{
  "n_head": 8,
  "lr_mult_qkv": 0.5,
  "lr_mult_o": 3.0
}
Below are experts of layer 11 (counted from 0) of a mixture-of-experts language model. Rows are named router (the router's row for the expert), down (a neuron's output weights, with its number) and show model dimensions 0-255. Each number is 500 + 40 x the weight over its row's rms, rounded and kept within 0 to 999. Numbers have three digits each.
After each expert's rows: a language model's description of what the expert responds to. This comes from a sample of Wikipedia text that the model never trained on.

# expert 8
router:480492531499508430506504509494535419504531458498514452492487511527534459430488430505435506488520492552451520525524477521541444477491514517486544450508529485531477434514550519487489463517419540514547515484495581515485495501524440461487490424541506526404529509527470458441486493501482561518522483470481490585505492514499500449446446469431581475503475522516423505512464504538563466532510562463420485475543483570493572532447535586537480511477537539519437441565543466456515472454551549473442493504570424450500507468503544529529460545488549482509480532421484529467452527466429505493521523474533552549501539488502467518460531467488516521472512444482446506454425519522646533549532424577484560516446505515479490453536610509483501430561438540470495507484469524510501495531495616
down1:503430475514517529445470472487535529481491464533432534565496507472543482500481393521473463515603479509447519589457554433409501525471503457512479512541538476530499502528469491432462558510491444532548467476522539521458584460463477502549484548512515515488521510562523485508424507514447506524482550480521477464504581501518535494449432527531540515549431492532492488538493545512505485508517545513499566480587506562458499462484468529524548452481430506524539496487560473520484414562458549551478565464500461470492461605532492554501500515458508497461490453491452575502524523529467480446563483518500457531470511389522515447526497473454449490458488519522438508456461451544547512556558576522471567485505510483527436391515533498547503467460542505487620552433474480493481527497455444
down2:501434490564561519537538494484589463514604468491558461479461423467536584500493446476512500428528498506526497531484487426523528459467495546514494455475434449500544476511475479481465481506487502483576560443499497492562549502468498515479476538542545533502489493480480389494496592474496583543509523477462503476505502476473492451479542509492565484455475419490505499524507498510464465516497532404497531464478510483532520505473491470504513507530441553497464463514504467428477532532507465514473573508518451506462532446449503481438520489435435534515434535549633478527484455493512508540574569465465496538504467550526579563448527501530535472507473482528528542505548526473410436572454618471544476553492462582460518443474511594485515488463502534463532554568502475541500499437491513
down3:538481443449550407559515566515472499463486467499578510482511516501486464502513420494547533563427537468518524496550500516532502427595501491473450528481505560496441512452473499539545593469502532523606465496502565510501584475495538516532497510502488532506494502522464506463504471525530458487481588445520498562480561554471632496480474496534543467476477558530527513501516564419531459473521459466472514534487536509512487499531505499406579497470467485500509532558507486532468470484530491493485519427463540513428495449514500489505515471457515524487506522456600439556523448494557372499477494500534505487550509442506563576506555438535533523570518421552531466459542567496472514509453505546449531540526525512471388494492527510473484460479475468453500515533460483525458493513554582
down4:487426567501557541550495508481519603475491424484439484527474476496447518528475496499500466446581548458542462519460566495503448497525439591461538445445554512459570513543456466483531591493545487522514441553436522511521511516482390472496431494487469547488529524469540469489535536534478469512477544468444493565555500507505488493532448449418479553428554504491547492438488485517491448458432519519466514444526557519497517553478535476510601527484499538507507427508517465520486514478517513488483465465516471486516491554475463512506520537525468522441480587556450518464502527528386475534463522498497488492541554469547438548476458508488491470508480594582428509494554524501517564480538436464419464515445502585458509488487502602467465533510530518505540536526545522505436478465477481
down5:555396427583514527577521473526541596559539580478482496452478394506501455503551541447515487505563503500505530474464507553497442436532512466475493493431470536417472537513488524447464522456503482508478483481549550474538520454555506516496469569525533554547498456588557581539512508474481556529490525557597500554570556565469537493530435503456422483547455570513519478476541468469558495534523531495492496534512479433497408431506470529513501517509547524540525504500497487458486492512540519536526460489458554437515522510433481460552518525584459503499504485488502485431485541501529499503495489528563493507490481454516451486515520487462475508491464555503518426538487513435494486541437515509517521415533513393458465494498529500483445546459455468480505493370497493528452552482465505
Newlines, table pipes, sentence-final periods and heading equals signs ending infobox fields, table cells, sentences or section titles.

# expert 15
router:541560530475522529482459491511516462456453512479562519491544589472502538409467536529495437511558532539526513527491565500530450504478468523473528508505480468515510425512552502509489493510459456475543543489455550479490508509448494508489487535469435441455505485553425458461478480554525536507505509410505398522482463542437511462488519472478510430570514552490498369406513493522507493579492532548434491503484514502509530444517553532561446466431540463523420473503630503531541479488502515501486485490507427487472481463533556533604402454454555514507526561474442472519492531499471468477520505501566461572487456530582467521502486456491547520522501497459494469506446500514517530540481462528461518491530489536457477459539555604504493416447493531534488504452546512553483519544590538
down1:534507479540500484435531444506501521478552422513390480470570428496511482425493506480508474586468555492525466483453489457544465589520543434572519449539487411480509507579508523520506533467528487473542472494493432470507532565542445539438576458469522514417423479537555510521514456516517515565512569478472440427501455482539504561465546497532474440482508541541469547602545466501489528537543518496520475505500505483476586502542479400504527398434483468516506522471529524479535477514492562451546459529501498498477456500462485420520462545504529502415537515469513528430456533490468537514457441501518564451454516493494541435474486541489489527533532497551475449536498486438504499581485512492474472536556558464475551508501495448532450502563414469469479505464557505495494459539491529
down2:491484544588464455544442520447517545559491528494483546541482524562481474478476493483434510517470595497497452480564446549466604535512487533532499506520529521446506485472518531532527536510557532575434530458489491559562443453451514568476462539530470502466501516521468480476494501456460563550453513526512483433519489496510525519574472491438500490506536492455533489499467564540521483474499468407543516535542550450506479455496506430490541556541521447473420403472566461510452455530426436553501508551565472562518486493454531520482499524429502570556585499426487519501529525486551528545550516441539433532486489539464429467508510472490536497520463444524470456507498548462490538595475441462441438472559459485485519509493561499549563480580495499508537501524544499500496440502411490
down3:508563457456499491506452493523512474556541494502487507481522508511454501487483519530550459516493442480461542530507560511438429535517519519458552507407442475486522507475462475461522477465429484519545403550485414499495575418492474494458487466474428554483503564578554537488460500488425521481536511476486530493433492616458508515458464538505526523483471496520515500506465510533478488541550535540539411536528469551536445451549554535578509424493564512479484452528459572538487473507523463469520507551474527551520525418482479428492494569535450542510492486564481552507562516539541562548528461430515477474477534448538578563437503459419550544508497550446466500538498557566522466501525493472485496539458449473513475460497585384464460498503561512552529471513549506513535457504508485
down4:474473561496474430477476513511519485498488478440550533557462562508598499570505458512560493487452506517526453526513512583537483563517492579564500429414493468499534495461455521427548497474499550482476478545566517441516537450506503508488472507466513525519545516537523547553521440504449481488600453532491470497466533500497498577450394467543544462534489518453465491588541545498489487486485531535480482490427484478525504461504474463527463472515566489454494492462517523527439509600441515483519520443547512580463453506535533496505528418489476507563474453492497484469520534481596434521541506539516531532522479511510483549458499449455554531522467441523520547505451442512465532426408513501506496550449517523442451482421517528540559595461467466555456504478449496474481552538440416
down5:458514529496565436524469503513448481503509507492546545479499519477485524518543511500470496456489482523508521484524513455477474499461526497523496538520542509528476473473500473460442545462498496507522546508514438465507514479452493489515488500615495587432453580520537525482549404572506510523466515498544436511540517499506470526544481468454582449509604528550446534524507525569474513488512519564471532452417454535546504523510470559540488474497490556451401479568467517446524515505491468462531464476440422424512481447520450536471471484419424426487443497516472537470489510503452457462534497553507535510500413440464563521530428516465469578591489510494533525450525506518605514407444485453530511515539605518546497442448531492422553533496522490469484549582550485493473493498535465
Auxiliaries and past-tense verbs such as was, is, has, had, been, plus endings ed and ated, as in earn(ed), adulter(ated).

# expert 2
router:536575502490508472423512601539496503469468524431551516500537517543554452464509514497466511497508526510469481564415459526519515560527513455456529520537551550488498453470536436511463504456459497456486513429508573529468456496543518498443509504496512573485515547501481483486436523519514551532553482471539383552499434454487498504451490460449537441443479559545435445446497544583500459542490546490470473504491540459480547527469567485552505504491529561495406501554549486488555486461558500471484496447545457493456434509509512551498535553468487554503547460518452546449451556459514445508458554469498552524519480558530482547458506478522482446529492500480423546493466510501504438474447499553453508483482449569492489461502569520527475470490482550570424479417418508526604471548549560
down1:624586431522510453476425499515498412474493472464453518558477447544605441475524530547545522493446462531438506447597493476495421559438503447526498431463539442509512465558526496510436493539497503555481500497485511518522557530501501506537473525466552479504516435510544507511474474546572468554473517460469513496526500508538498565492497554588515420502523491514440498441551462561469533463477500434512437488457537497517415489541482500509421552403531496483470511534416507471522523551525500483504508508459507554483522466542529506541528473528497475503501436467440483485446531538493547481609503496619474455514531504452513494513445460519514509540497496481478489459563528512474542532468508538420532480425554468492501504452500497561570501448457458499521489452491511488484435465534467
down2:549485461492425419518518467523462452523430457549470523479537527563473560493441491389460428442518546451487454434535571512525443498462513509538548529479508528428484501479464559484454512522552530429574487507513536519534454484475530519449447525456487488468451449566518572497495584522469469507521529542432555474529455488541495553481385523494554543519488460473562539553497497497503529570516505535528501521559534478578549478469535501482519473480546536460508541453422521532488619490479534507469486500545514560479515479504521477522492520536466497480475440557461474478449542499524475515485396464523594564436490508533501510415502544469483498514539442514508551475495514492456492492528521413465484561512543549538461544439506456442528463501544468495514480509497519451537497556488424
down3:543532516533474503562484450467473462527504505443484532497536545525497463533445558482458499442516527578442549504460426508456492476516519539536503525440464545616470551532502479431497519521531479597561519547513541468482450459471524496465477543512478472506552553543481483486497561539510503429422595517495560505519518565481479475524541522532531490471544483480487456455515482458490570577562486537425478527466513507549505470463461508440464482513523512467464536418520502530484458580512496504583521445540465456513520504521467509466523504610494565514459547517481564501525546544466465534478475490518587477445435503511538441511563541480521558549558448530501549532463525442471439521518506450464479469459477473534537427566509579523487531590493505432485471436476519458552492563465464
down4:497561505478513477545475475560492532513511408514472435508524533539378468522544456491519491473472533485511537501550485448483493529488479611554433473484462442512494532470525548535544454544473584544559475437425526425449521517412457508506513543472479537549437528495433504460499546508538405541543538413530485479561491593469511467589482516473493508474456483521502511523427519465498463505484503485487583556491500453499512450523541519470466519533523443504466529482502470493551494500454525499587503488555476555465524452510494519517493491523520467477598540487446484479525454489452451401492453512511502452590513562579519494531452473465583537538533496494465572472442407539572526568474506519516569523509514506482541499510461510505431497478544509466481501527521470473539476540504491
down5:513577515541551478468479404442500507538491449520575445482487556454560412467460544506574416411533450505427501467538462485519600555485495476535530460502514440552523557587442518522533552569500466479523509526518440512513461515494511502509609529492483498496494488568552482490492529511544516431529508549520543467512535543509499476474499493493472482453523464537508523535575527524521532450462500452484566516427472509460562536459485519420513459432503504519425496555440495436483448537557477526514511470559549477502475490515600466553468485504499532463437465497500472573499506520506518470510519521571547533516479437464461484559489544446494561532524537520551499437499484473481494487476515450523429476453453453510515487480490567556489467606535522425448505499496513504408495528502507
Word-final pieces completing common nouns, such as -ation, -ment, -ity, -ance, plus whole nouns like member, government, role.

# expert 7
router:509558542472534525536557516454499426406537486434531483473515466503522507472516474522505481486510488464466530490511464513489451499510496502516560558539496481581494528511485473491588527494535531476559545488488491494444513507470423488527436448458479503446528576517429477409441513483577549547532481483480418503492476469487521461503429496468506456515552555495440500492506546485609539480488461518537371439483506522472488485516531555514422481485467497505494486537547471496581478453508616463562533516517494481471499493508477609539483542478503435496560487489448556403436476402475465530535500484527513459468487488526425519536543517541604508505482507505499480458449509565555451488451468538471487538486392498521498483501494541460568488487494490548449459525497469488554532578504487
down1:517493488555512494451503482468498509496477512487441473478531429528495546526502442460555423456491466494552490512464454487537434518530452532533467513532511531430471481498579494519524543482504570516550517518521562532474508494434516458556512438470586508467497504556504511499525451475475581413448504509558571534489525503467531460463538568578510520565535566543482504527494521444493465483462504540504486503482473425481526469564517525432530497488542490443483528528488462549472473370543620446501455556559492471559548526534488546501478523408467477542576492564524428455417569549458581471588538482520471495422541446470515445522508492549533520524495481534445475527524480519488500558488498474558523545489503485514505503528499450499495546527496499530526531398527478503536599504473511
down2:496583457534455506482482494531470495440466534456556561536518558522452449533472527530503495502618555513563555540355539514530481542533524478497491476539523500505512559503498510534535413460496502511591517379542517485465499468564500482474453497533490453488474508564526489493526452391513431512401490531457484440533492455449504528525415453515470431479452475470509478480535507501536535544441484479571528499459527508473526533430533478483564511438534492435531447557497473507478471559513443416558529472577536536529481500550456518513490496496535500455526449493493539451529507495478485484484454582541467464481397481500454492471471507504506495528452434453525502449478577548491505440563455526486482514489512471528522472470606514542555542492483540510470517532485501490482507479500537
down3:490458543511488443504479424522585510461446516460499493545565471490522478424462556519487511483394531487453504506448482554511499516460554408516495533415500486494574520541508452535484491535523515534476471453476492489543526465488453456500483571574589480489466446487535518466453476460468491491535427444565549532541501532479576535533473540563570512513494519535558474474427538531455510575469536479459465493488502538497514573534444532517512515469482500537418494456432457494524454539536516539473514496505523541492521529528433476472559567472430561515530486522532525581570527522496498492526447391548466519592485468504532526456514559462572483521501465553518548553569592464473508436571481462536486564500488531488505536506497489530506502472423537470470533516520458521488430454535518
down4:428521422527550503438455475557479457464544463531467439510517512470527506460510406489501539520571464551487448488498453497485534487475582543467530497448539521547583499531492515495522495488459497448561479489560447555518471443529571497531483438578466500480489502477502507579497462500514461544518505501488522448525523566470608471486447500464501442529426449474533501586407436493488433534518438543485512451503490520470491537564519524472506548465463520481519546513488489543446486496537531539570544541490484459556466504488460471488509548565512541538533531523561490541459483490592507442529512510545473566476515480522572512428446534482529530463542467482574550491557532487470427493486517519502447431505510574444485465554515488556525570446460502574509528505510493412553441480458448
down5:514466463472532552503548505439508527438423503550504496520465529468489492468497505553550500462438477472490484477489444526520487488486429505487508504528539493505554546521551560518462500454461486573480481453499556527511484448575430510551491494550497416487574510488575473441513525522545514547462408450540466543556516524571543468476499589475489508560454497488510513524469545490494444475456514558535536491468472489514489537486481561504569456476572407551453506479554479541553537542529498558468556517421426507474499568474505494528492436529507484482450414469517525560500439534451483543565573508491442468528504459519462430474477508450514530498512449490465465418494514512480460503505561463498525575452519425471523473399436536475496563473485503434476531574454557433476546464450489
Single capital letters beginning a name, heading word or acronym, often after a dash, pipe or parenthesis, as in M(ixed), K(enny), C(DOI).

# expert 14
router:580596556491505497479566524465506492433474526486478437478534533587470427517491536472530456500478565528445547439485508535546481502539519464437533440479554499457395461557494424514518512512439522474551558459536562486505486517500455473462522437550551519502517503529405492503477504542501515559540486488530467538488419486492453456452460482444528463458535537521485467462484528493529470524521543467482494525480577529495532565486536530556524473478506550529466498522555540515503536461518511419524521472503474478505512431539489566521483498515545519537545439442433526448499477466510447452596485474517423508487475567526434565445519463554495410472478536462452542467480479502503450528469460559502596497487475515535444421554580480524464439448489517550515483463473469504543445546497561
down1:480497442465549485497552501429449500573463528476465479469488552513408530476549456519606443443490476471461608492547427590540447523466589502487515512443500535487516511518493481560536474505522592527535487451512531438510474469481513513513527567508435499499517475491520525506534509493570497462544540562431528480494530491524555444474443477492556477502503519452468583485585494501505485474456530465506506499571495530516465531495490449564456478510478477516479493416482525517491452445472489468479463490464472584442510500554465489582475455508508476446499530415573560510463469453468428438517492551575536487501511477453542466614477453486564498505468474495477543506561543498505534509511554589522527471508541477475510512544520571472483494479494530467482446543439444459570557540488485
down2:459402525546495499486487526550448520484509473480603485536561448490507553496496401486555530510452515477457542540463521465422496513530512457502556430494481512413571509407449462467540534521467498506409411511477549488544520469512461534506461546528466454599511503422478564570505441477504476535504494508469581495412472527510481468484513500524467518503478513439541484481464507476487528530512508546525545444440532448518516536487450496519587481472488490514471494515493438513448485480563469518512551496511441427584506556430500548479523534549497512449460527496424569563507562525520540459537470543394504559552440476474474523503456464461489467517481514549521600529479530576503447539461538543504506471537516496481486550506523596529501510470486520497510507486496541541490463463459473
down3:559488536513502494507555498502464435520526531537512540517491499492492564592503440433512450460456512495537481483510559517461478484494523503536532437448532558506499505523551514477486482526473494597509531442498555462519469529500499550469474457461542525569487524472498471598469530465485515480522523522574514489576558439538494471549509484425512480451407538544478558567548450551496551578561476501457493507466503571460527507493450511429495466445480482498543541490525508536540506519530469553541510482522467522468528516532506535490540539482559474534473530431496519484614490486535461508491481495459497512497611562452539485432451529488477463499465422539567548488527498543487473456467427492534489493435538596522538483432436555486502513480473580511505514433595427467567545494409496
down4:455483447529540485462494470477433499473410536451514529494452469473497556452447524443510448496490443484542539503643501513508602482512504519485465542504549498551513494505528521567501464582557482527549549503598494376463444473569580469521554538464523533585492523483619518482489442496529527502499480470497558466557493542481558530487559535431529467458444536509502423521453546447526552543562491524492528447475474503517503483571486480551471494486510506470465532499457480521465519503506476515516436489503548463573546464481436467483548498553456513435455536530446523528525501518488554561518462504517480513531520535510457546526498503507505533477420509485499494494548463429484483477551513543536481511486477488536544473478524461494569525501528553579539440489516471500430557483552596
down5:490580530444552532530500555503520477509450475481503432490469524477469451484510431562493498534510585538429513471499460563385552499456478471501550445467476463441479503467522504531539543415511448531502458460465532468508522463513562466542495463473428540475486484505505593471508459453508529527485478524464441537537513529504516502492539495502501517508496453491557486542521530533530512543484536478488536466472437507550437512543461519619636464511553437502512501460495383532453386502534581499438503473427475428433575462475425541437486513514516506486462482484513530496500480464594476476502439521514482525517468482423497515551478487451533504465513474514504499517490492551500531509500546406509600505461516535505516517538512502474587554542498519474486536485471514436510487456457504
Final pieces of personal and place names and name words, such as -gan, -son, -ton, -ville, York, John, College, University.

# expert 4
router:504571492432502444505558459524543453518491491506544412495511564455523465497501418499562457464504518525469562513475514491559431488455507434453514464482524498499461444556471479493592532503549553434516551442499495486453478467519443465476447501471520507472507542480521516509493506592494574447500464478468404523480468493533599509501513538460540437419443492505502463464492527520613515470465503527474458516479540462437532546467515499556451539409505469538449498553554472460510523505513490470516549490538501514445488501531473494488550528538556616510517467454413519542511513463529439510463491493590463536510512530498490530482488511468492489545449493528503534508444446537499437565478456567419514478451441516529472475565530549454475512411519491525446535463476513521603508489498566
down1:523415455459519575487489552567488518543553437441473465435494446468503506406578510451538485556518471533500522523488500531577529438510576571545548516529548470454476512582384500531449508512536491571488522517482559527528505524511481478511472424477518450435374477467510404467504479468541475441543481482597516491492495511473505481498483563525513499456512519473494432535440519453449482562483450461438512482497546508501568513542450499491462417448495442531533478581467416447492451479518547470504459511510461513504546497490508521515484473448521497502490502489506548453467525515548531420487528503423553463527498462469510509446460490450524492523496425445502533516570475554481531553467494457473465492540458536508552491494484521504504463512533495434581428508512514473478430484505541
down2:495538504466547469482530507515493529490521463546508547537490440562557379521544553517468511521577431459472455437533514511490481537485517572512523490596498487554524516482468470442530528564473550529512517447537474477486501522524456510548511458440514499487466552532517560532435503481521510495518535485483510476510451512526553490507495534550396492437519542497516544516479525521521503466517433461468542417435444495537498544478522527482501527530556498489544537558471540520512563481452550558547524464394525537430452420429527451507417532489468565539417480502518550555521519558507509461432397408438480590517493492485497484523520528475528531509490501526547513486496428517413534508514504495548500534494537542473507554474516531478541477543583498581517516470494502521461517574594513
down3:424409540471538564446510467544521553397405484483486481543460588506547544431467481470476558419585455455495512493502532511407467505447443546437457499450530508430479473507524495513483527503535511456472492547437495462487502487511524528486459488438457516481584483491472455512454536485447480500573540438411546481521499491434448484483481524513515517476457509499466531457493541490467506546444455534508480489493509493466522488547465526529551494553552554513486448491443464480406479494537488552559416537470478554503502523435525513452507493528463543535467520554495564462493553516462522559505551502483530514518542545490527538477478554524471402518540559556471485509617455554489485495529505484482472443465470438450475476540485471466488460469516499590499503520519428508463462505437556
down4:511613483499477518443495503579503533561497429523457537570477506463548441507491498514477485481472481528499481471516567508495450554455547481515489473590555481554482528516583543453492520578508481544518469493461528528458475451559576525477499502453515554449507469510473517448522529494528471489591468446414467494505521505495472483479463438514491543534518497492445416436497449448477512507519423543474517500486472522525539528517525503486498423528506524502498529495555481597528454479526499440483500457416498508495423414496501446585527486525421548515470452536441450426523532508592486453490501552489488497518532493459503487524570466566544560495448483446452492480458440495539479492539515423483549528462551439582479458486528559436543495493532531441446426414520491487523533495537501
down5:514476547520434487456539564526546505458546467487533516518443485502441458529564514499486531542474478473471584521563558485500499513460490474510566513528509513514541496529533518458487543521446451535480492472520532382476592483453568533560468469486512465463545460481531511494509397468463539425500419507472411537458494474507535569512526503482519505497545569517510547549520478532484509555525571516446549512498544477488451478501476507468527465490532565422482521503533501549495531446524603536443514500455505528521502504537549424422496607490472436517442523534485510479489472539544488530427471484548522501537551517415498489560504524522462466504568503505507419488568567468503523510471467544460595515492563535571571494489548486561527511515551578500490427497477512499490469444536435
Digits and number pieces in stats, tables and measurements, such as 32 in 50.32, 000, km, million, plus U/United in US.

# expert 5
router:563553439493489496473427485475526514486489540449545469467490531567472455506447538488454503473485550490439485534496531562472424482526536505478586485511526451519482416489546445521502527518446467505489462468461548509401506496431447492487480548556460534474523514550488484474543539521532492529511531491504496609549438457515418468466489463440522490527469540534434501522534503485534509533494466507497495510446550440505576510458579498486461525400565537552506455531570543507532524504546507507534521450523388470473528509471451522544536506516475489465532462493513568447427558521512517560457494463556495499472492497512475502479475441498516409568490480500489477505485598466560525561473476479498501494477518562465453474453555579414531430523449553515427455399453508483511531500560522
down1:500334469456468482469472484568554514584585440454451442551447547520506527499586474514470424461445560455521542497479493519554542489487518476521483430479519509461532447466531446531488420483512440508514472461547557513436519455491503488503564526515472563524478478548576453511511577517538454532522487528495478474487500495527490515476538560575562515517505510475504523523445499490452494523469477520530496538514492537451565485496509496500527553455558538473518500539490466458500487544454562552542484459486527522501561482530451542592481544484498452565497457522467508486522444437461474452432426513418452488502499532534519496516464483454517444501511475497438482470478430497495514578454491456483569430484512532474504553533484427494482452452452508530453545473416441534507566467526432
down2:498541473534513417549460532509474499565562471544509499486486509525481523391488466500523506498483510496581467472501506497542525488513556531526462494455534542553533442522539501509499537490528578457479455499477458452530533495444388423492521419510452488433493491470457536437557549459590485536474466507427563433464430508495450546528465508524469549493441560466515552451557520459491502474463590628460479548548485411502546534529468528518446497466519527471540526494477415467490474497553512502563527520526491457472513498454492512465579551528516478580532568418552488438560524461565455464502488451529469509444530511505481497463496572469506538552513481543471446491516435473530524504524547499553451498491509564547505510506450509535543464485411493444516492490490518473488501431514503
down3:472490499466520492482472541482525516570486503480418534493533485466470487542472449499437487477512511510471551554495522525471550475534508490516559526453465501458500476511474480509486471454475431495459434510472476553619492590491519547458536482464520518427479464499470446514483520562538468550551480418451556511462504457502535495455546514508453491538510425423495477489478523480494545483526528442461501501462492568607543472502511505494499575532420474519572571509549546569587514442453492465403464537489492470458478518408486526536499501539470496449529530529545572490548455469500504481588554553488558461463445491480505421484456432559568469571492564422501475458479445554542553466480482577533506525500442547577520577523472438494524511459539493495501501477539515479498535478491473
down4:500519487549492454505467506448486468496514537482554543449574479541421532537478486506555497488465506435506515484535471505462467478489485485506454518520471535467529486579567485471457579566571499522462520496530497468465450492500529433574514506482502458463514524491515512530538505491508450548434481458411531470497472483472416559500518506503565410501465485507589501466521503498520575506456584584460494491538468552481526527554462437534539503554561537523459459464482555491468459493520523444543494501507484460550528504440451465543471477463578479473442527517506541524452521520522493431435544522515573487488504495414482466477458481493505472493562463519526451443488519473569405418555522484462552444477433614496495557482514509522524557487538509511488461559416547555456454440513406
down5:536559503505475506405464492487521448512516488569459462545491429534483499477505459440414487443536553501552534515475471428461542502456497475515581500444458535485529596548464534513418490453460514497526518474436536444480538494465561474513490465448531529523418521470460479490518604448587532480531487419590478506509498522513454494499503438500510460509514487549492472511501533520508490412565488526595467445492503566503530491560527483561557458495511526466488403531475509458559529470477501460514524522499432474589503509520444485560476475475493518508507595565458516453479506481508498493515516519473444523518458491452576536499482476489413502500451466509577540500525533448528491504400471508527514516563516473531487462487534545522538456509459472495529420517583508497441484588458477
Year pieces like 19, 18 and (19, bare spaces before numbers in tables, and the or this before dates or figures.

# expert 11
router:551508480474481497470475537585554460457443483465512486465514555532437542516441526480382441453445506541453560549477484471510495476479533553438476497526465504490527516481572532435483456441579453533528504518458487470439505504563452512453534502473493506450519439508512508490457464442543509539550511471562463481510468448401517497470508557459569476484462539532488451498508537457554500508380534492455460523532550512509516515407536578524492490513525513576428455570561542486476513440502574520514449511510554479480501482512486562480466540471500545465529552478501524564467513422518479519428431513545522547527458496551427584464478488520515462560468554519446493454549566498472497558541561488478467533460526511447466506547519462550465492471460532553515490496509477491535488524568571
down0:424501514523487430506489504590502519574485476471445410475504533522568549455446527555497479514519513465520495484408436456544449469490481532450484572473449542497505547494490450503474499518535485528533499546483453437544522531516511510446415418480471494503480475509495506476503462515433483472503538491470549450484521500503477517514511500500501468562552489556468453482540537494529412535526527486518473562492582564455511589420511457509504452496529570467430547501502479528451465495602491460498514515555572517533491602535534476483494532505536511555521461520573546457426456468511474531476569491508457483492595575477474431443471440531481588495519495524465485496481529494477520467512516508459512459385527540565542493527475427505540477476556491483461481514488458594553532553537477
down1:442563512511581512510475587531506467565488568539470457514550470428451511430558447533458489468539536530533424467489511529410464519443573561563536537568563544480436516466529441478452479457478528520488475468514523532546502529558505510525468495525486454488519606498485427388513531602535487486521484496605527519472480497481517490460511538518486503581483495557492468512509512577456527477420463484475505523474584446444494510509539450500538498470467490576494505528474481438530555534486514494557501498491526479483477534466548489456486482503493445486513473485527535466520474522521547502536441487440500508537459439496460525468456503558410461474528472499410463450574513544483476494484510488545563441568526500498534491454399466529428507480523516576497525545507536504508543543480495
down2:495496506565472475475509445522547518569493542434498535474501459497556472477439541472455517572543535533584492478569412447509509430539561485426504454484532481501498474525477532441530507463474514499515539525471376533601482495570501476483493505541470495532552490474554513515497496520503467494438458490465463462482471460568592521523542558479535572513536520443499512442435571503522573451544539472435533500477499546549512598574522560536550463512495483481452533463508454518447536505502489536468449458488524525591547442389517543525571472454499517558508437534454506432475546510493442546546494520530529501482487584509468544431461491486600496459484440499574494474503497492453517550449487579495490438506473511531502547506494493487463531449491471527503533490495497471498514490513491
down3:562498502446472478465468537479509485465515568510550483523526544473523442497499518458439509463536526549478455485499478470457485494478528421488537439442490497421513489570552494478440513511589486527515600556475466504542474523490489512579528502483525524468554513436550528565543473476504498494453519540567515501471527504485522478565528552454474480453574525529494453456491529448475502476567511491518509493523430512541544461529449517499542470543445539573541459493555518416475490526516469533486523487513470431430433486495548513505499486571460560500444492507521537554394567480473446516493500557505491474449481512550517528517480555490465472458548493600447505580470516577537517566494524519508470465586456424479447569496528441537572440425555477529429525467563514481451437510482459
down4:547512536494462448451530524523513549491527507486510488519501544509507426462453490514498486453426549505531476603631491467572518451441448505443462481514556467438473450564472604535491436450517526467438513438479503548517475456485460471563516465557451478490474510495503489492529536449478526526541529519580532492487455532529525563474599492456497436540544451508542507523458450552432486539396463469571542563524530546487519552464525474488407554511482503506543458521505499498541471510541499477452560487458478484587488528499497478458492462440469546536490511526434515464523605480480524543479507442496462505537486452509443530503573504551531496453582487499442443494469547560469456493495499419494519513506465506463507508504445566523493489523523513515502480545552562565482560520482542
Word-internal pieces like re, ro, te, ve after a consonant, most strongly The+re in census text, as in Sc(re)am, sur(re)al.

# expert 10
router:507597520531488427494467493559532481503494594480552502495511508533516481476457476436514451478514556491480573514507423551474438450520504539483576407496515531537515511530543426408499512483492441441518524435531544524528507493517491529515489418484414461469541540516528583486551529527527523551503505448469417523568498483451524479467494506434528470467439452548455504453451534529483493514446529513439525522495527473505493448417517519525487493463579544483453531515493492419533609470549543438561515448476481476503475518470509560559456472510513451547514441471482482436532543423508523487546444474506533492481542586531478521521516515466505490497476458505386442497523546451482488549495505499455549508484477510537505446517507528514592460467469522549454464540478473542580496584500477
down1:523409471484464523540535465508523464493530584525547530554528498488454539516580505516476480563514426514504453526534521477515520464451445503560485514509490538564469445478456513496544510541470504411515490548531558509489489540522470472521527499496466451519517546484498543523451509583481464538497541394473498510484499495511506455410509484430516432516469467455470532509477512495479472415524495379477478591576399475564507517511516433471576525475515527460541485470464581484466533501494496537529435462471566481461595460518539561468424499495512537477514498466419478540450498450479496579503541465481441468577552514546472493577491496501577541438546439515503547535538529392467469483527471482514524451546489541495476442478491519502554521467471508523481530539524476481503478573519538
down2:456464483479541497452469462540496470489468530506461490479461501511481585487485426482488531537498451516510449477589390523466589482585459530554543443551510538477565510561525470487452477510447498504490549495464535498522561472450472531409525467503443579488495517520554545515490530524514463420446440464480485437416451505481487516473516463518415487447503492525455490421494537501493480540428509494465526491477454511538507524459495514533459501543496429524532471512447482469522471536459489486460440478437541474512477515508551451508498487471554541354502520494516507473498502534485510536510548515484456422478591509506524502416435518433477512475553492490579500443521586473537546508516484504459596594464556481465520498479507409493449547465519482490443497451527455491476478489451452
down3:496487501558499461457459560523437462427536499479464524458477504512495457576419521523445524518485534482487508535455497561555406546499490521492541504484485498502450518618519424527470515512513480540480477483475462500488524509503482528490476563508573445429445504535439527498458448523424517486537480557544550480459406426453539537444507490543490471479487467477501458501555541496509531559508455556426512465477478569468496496539530450415521519467537537550512488525477556453570464580504484477481441484442585451507507494493520490435516494523548457567481548497434456497485462493492600534432539499483456542545523523457505513485553560460582525520531531560468523459484496522524479433545454498505479539491439584513433519523504430524533483527552568433556509486550490448471510534563495
down4:531575500494464543532484495417491513502483537547575459541528492467500455494475585499437463479462503562548484583535479476461497431488460496434522489453481467534479490560470468540534496592537461514563528537446561455513542538549525478416474486482548583528541522434469499463502428552466507532471521478456516498518566521421496495535442458484495531564484522547542569482543500477432472426530487536458507469465500487549503463559481484511492386463489463484540485443456518517523549530438486504533581428494483508478594466445520487464576430504463517594454468544528476583517559571520545510506476494517497495482496471467521473488520447465495425519540525418470584487554483499518559509568594489462551538505432487497477478528479506503467435498462488490524511502484524464508517510494488
down5:542537548514478463431493433523515498480523460433477557498434482478597456413473542515493486507507501473442578509538588511467524491519571512542519521461478493452576444568500458496547512485527509513392458522424445425573533508463503522467520456492518487545545563481472525426651548531507539504537449546468525469525542428517481587524485514508520564563500542534570455541460495477471464524400467524502439500503445491452566484502486493508488558541497515496542511467542506490451478525439536493508515450451550513481511480462495435539538556532487548439541513529467551461455496505464502558493499437505463556490487493493554467451533495452539509588535488467522481451432492482495438538502565476443487525439509520467529474445480538500454494487532546486463503522464491485524553506452467
Short pieces like al, ar, ra, or, il inside common words after an initial consonant, such as half, walks, shallow, barrel.